Experts of a small language model.
Training: a variant of Adam for the experts, 312M tokens, 4763 steps.
Below are experts of layer 5 (counted from 0) of a mixture-of-experts language model. Rows are named down (a neuron's output weights, with its number) and show model dimensions 0-255. Each number is 128 + 24 x the weight over its row's rms, rounded and kept within 0 to 255. Numbers have three digits each.
Before each expert's rows: "raises" lists some tokens whose logits its average output raises strongly, later layers aside. This comes from a sample of Wikipedia text that the model never trained on.

# expert 23
raises: "- ", "= ", "Scientific ", "| ", "Member ", "==="
down0:127081125139162178131146150117157100163192130137186123103117137145105122104118120132114095142129101135129119115094115144112131080142131155137149133124116128158097127123107132155124109155144139118107142137107160154090089093094104111114134107155087083156113194122132180107103138126099135107147163130178096126092149120151126120125143153136145151106111191123175119104125093129138100123116103134089136105108119130117130149120123101132097143167119145127127111174137082104141096077132094117140135140177144124153142139152119144103106136123097085129115116159117111086112135142075144194140113154131083163110109106127141105092155128129141098176146128123128152098099124092123134192142097117145153127119082153124142112136161140145170102112143142107095104124117115138119120124124111

# expert 5
raises: "am", "l", "li"
down1:154127125162158149118094133126103090140137082129156123118141130178125121059158150148134121142109099088115142155106138121172160137163119138084078106164074116151152125109124067141142137114150142111113127125130124098134120140088111163134186143118103157133138154152135129124124138150102172153121144117085147132112116148123131117142116119146136150171105137102142161188151126118125100111154134123153146111113174131117123136146097098149122185130147132164097123152108086073156119148139121113147148142125104103141132162118137110101141148114184125162159139139091107156157142110104085124119105118098165114162135129148114113151149123104147156136109152179110143095158129119130097122122120134130146153110113104157099139136125165130151125187151137080120106138156090108083171135101133

# expert 40
raises: "/ ", "(", "– ", "an"
down0:171151108144132109158091101111132111112155105151133101133136183127107119157140123083141139131128147136077118089092118101124147192130159106107100119111139157128123134160147112142123141086108117151102141084106086147126159142136127136095081124112117152098118112119110130126137163150132113126121126134129145102127131150127125103157084122142158121129103138138143103115109125109081104149130098122108151129081126142122108108117183124174152110120148103138091100130105113123117089114112142143132145172111180110107156113121165131153169141176104169146138172153139144137158153140104086148150099059124161116114105115119143127136125117138155117082142091160110118115134115140199141129139113136106166084141129135101140138117167103138167124119194118104163121079148114183120139134130098

# expert 39
raises: ", ", "z", "is "
down0:142105074139139141134135140108124093147108108145126117116069115161113119142092133088126115115104117115096118131162106126110119160152110088104114178143127152153154131110120164123133144113130103137136135139155125066137113095134136115112138102137117107101131086129162109128118149126155147134062134114152157089117138116157124143156107177114136065137130138110115098126160126130107175110148103134138075121096118130091126082137164062149144132097134157157151137115100127100130114131134104070144107124169099128094134155148105151139150123127084114109106126103168096104142180105115095112121142137119141106145095127092114104119110090140155106175098105107158109145127162183123172117120094112172165084145125140117131146147136110116156104127073131148154098154135138120130141118126120

# expert 11
raises: "including ", "though ", "which ", "particularly ", "but ", "then "
down0:136153141124126147160134099099091182157176105125145089135115145168125117126144111132151125136120135133145098132108134093167133183135177122079168101149103119110142114151115169149120159150077080131144088120103161087129130091145158119142135120165154135086123162125098122147148111099160139167149148132136089109152109131155160134145134120109112167097111119140118126144117128150127128158139086108101108121195143094142099117106123124163128131100128133142131147100097119103134105140069117132108137134132138149098131166094065143103146094120127114105099115141140104096114105146175102119134098146097102139189165124180103140135119153129122137121170109139138141130114172136101105162130127093159100140146099151115150133128100135115134152108071174113141138116134142143153151112126143

# expert 4
raises: "to ", "\"", "by ", "– ", "them "
down0:116132147164094097111166130121083127138156126130117111177138148125114147114156157115109118134122102118079132137089117095094166130069136130135136138154126116132075148122104110145102160137091154138140163088148139126192111129101079132121147123123146151132101150154169133190157105130166144161179129152130080150106119158131123103122126152120140091149083141147134145141125168128088173121109121128117138102100130177155112088130108126128093094137124189091125178131120123104136167129164150136115146124157105144131081144151152120163147094093153102129136136127141163152150099155135124129097147157121145117115133115155124129140161124153121127148104107138127129118138082170128122119160120145113143045138147166129131139124115097138131100114144156160116124136123115149174146130128091

# expert 3
raises: "no ", "to ", "not ", "also ", "a ", "always "
down1:156119105131061112152159119131159104170112123121112132123139062135106113153142129089099111119091147092119152152081135088110154111104071102087151102131136141097142139142086128121135097114146138169125124118179111135138139111137115129126097120161144089099136110165100171135126134134186147112121102071118111109077163105124120123129142133124132086162119120154137180121139095147130169107129132113144179119152168147111153162170107139149152131177108133166120132127148155120142098127151101112151121161132111123147114121123082152137167148138169142096143166144128106126109132152101123107125128088121106150119115179089161156156140165168148091136111094118143095098126134152143143152089140125134134113131104129148138153084132162136135143138116120129111178132102132130131136130161135

# expert 17
raises: "and ", "(", "at ", "–"
down0:151080173111147113126125119119122089134087147104155160111126109126110145095159134168147121109141137120117164137127094176149132146098119128137130092136121135130126141114133111114129144101150131164136110129115135130132144083133126111130077114122128126151123109078164145167112124112105155167150130160114141165131131135115100151182123122102131117096121144137136116090133097112140128123146100124137129131122137122114101144109120105131132115103151101123098129157077052126124105109153150163129143110114135112091142077122153139180112146128092125125130101121151145135095117078127122169096163099089111119109116150061150117108135085104113072050076139075154128098120102126185087141140122123163162135113112093151158116111071135106116128117159115149136130134120145135141166143113164

# expert 46
raises: "or", "ing", "-"
down0:108126120143126149114166138093120137092118146144170131157134129140149102164095133166129097099085163140125128087126099132115169155133123117197113115142109103146157181134129154152111140135129183100081153139112128108091139092115111147145126143161145115070092139165099154111107108148103090149157125118117137088154105138095167180139137153137145095093170116111111141113124120067153116118124127125126110151163127156156106133159108147098129104162112156113144135125123126145107124125140128102133114130115119113129139080122164084134134099139144153171109165159125155114142136104126143136153101114125146111074074129074123133135114137116111136173151108143079118094142121135103122147142115181112098131134161125172151142151127135176122119112092150089123119119097152144132112160094106

# expert 47
raises: "he ", "it ", "they ", "the ", "there ", "she "
down0:175145092127131132093150084108102130125126157144098129098142108142172102117146115121137091186077117131091128113112132135157105127170142153121152140167154126216129105128106151146136174121101161179067142126119119117136109139129169161087115107145109148135131150123165141161132097127119146107137106111103118170126152130117140104110112169137090091165111137137123111112133143101151088085146132146123113113119120127140136119162109136123185144093117132082139105127145123189087146116135113121073076113149135110156135108130124106152128135160116131106154105163130141143111153150123127108139097165073096139106160112132168106088100127155162133109087141134110143125119112142091133165122144136152131127121139126178134137143145133149146139104140137103123083099103106130094145116138140

# expert 30
raises: "(", "or ", "– ", "and ", "to ", "\""
down0:109127128147098105125093111126143142130121125181149121187143165130102081079107134111111109158124118145109106157128142169092108154119130145158130135153138096126127097140099132143128176123141126155158119143126134092123127115107097129130076117162123161144097090113095163176146158160147104113076137095123112116078177139131154112175089187134144142150137169172111127086120139128134101127137132162126098114101135106103127144135124181131164150140156118117163128096146171118103150160137142137118140142137156158117111115152089142118155129101122144146109114117150105130105151130128095133152135135171146117137110133146108177086128117140112121111106068145125148078092101129153153142142119132139151169120144102093112118142173090093101140120138106142159118182126137147096116126119086

# expert 15
raises: "is ", "at ", "o "
down0:120171142150144147100159112108137112152098176097161135150111156109117130128111120086162152136104154110134172135124082069187120107129087131110193136115124124129137146146177151133141133110155126151101138097161099130120117110114124119138110159158088123082113150093093137138130120132178110139140111132102131194103122120100150156136141126118115169103095137144170138151158159138078134139161113162076111112142139097119170109165136123159115138135126110141106125114165163114142106148155142115156145104147129103149155116123102155135104159113105099096135177122116141128145113091139116085128159108110112157119135158122108091187130170153108119100075130125124111127158104153127093146160126087132119105152150138145123119146167122097129108089157120156104135148104135145136104129126104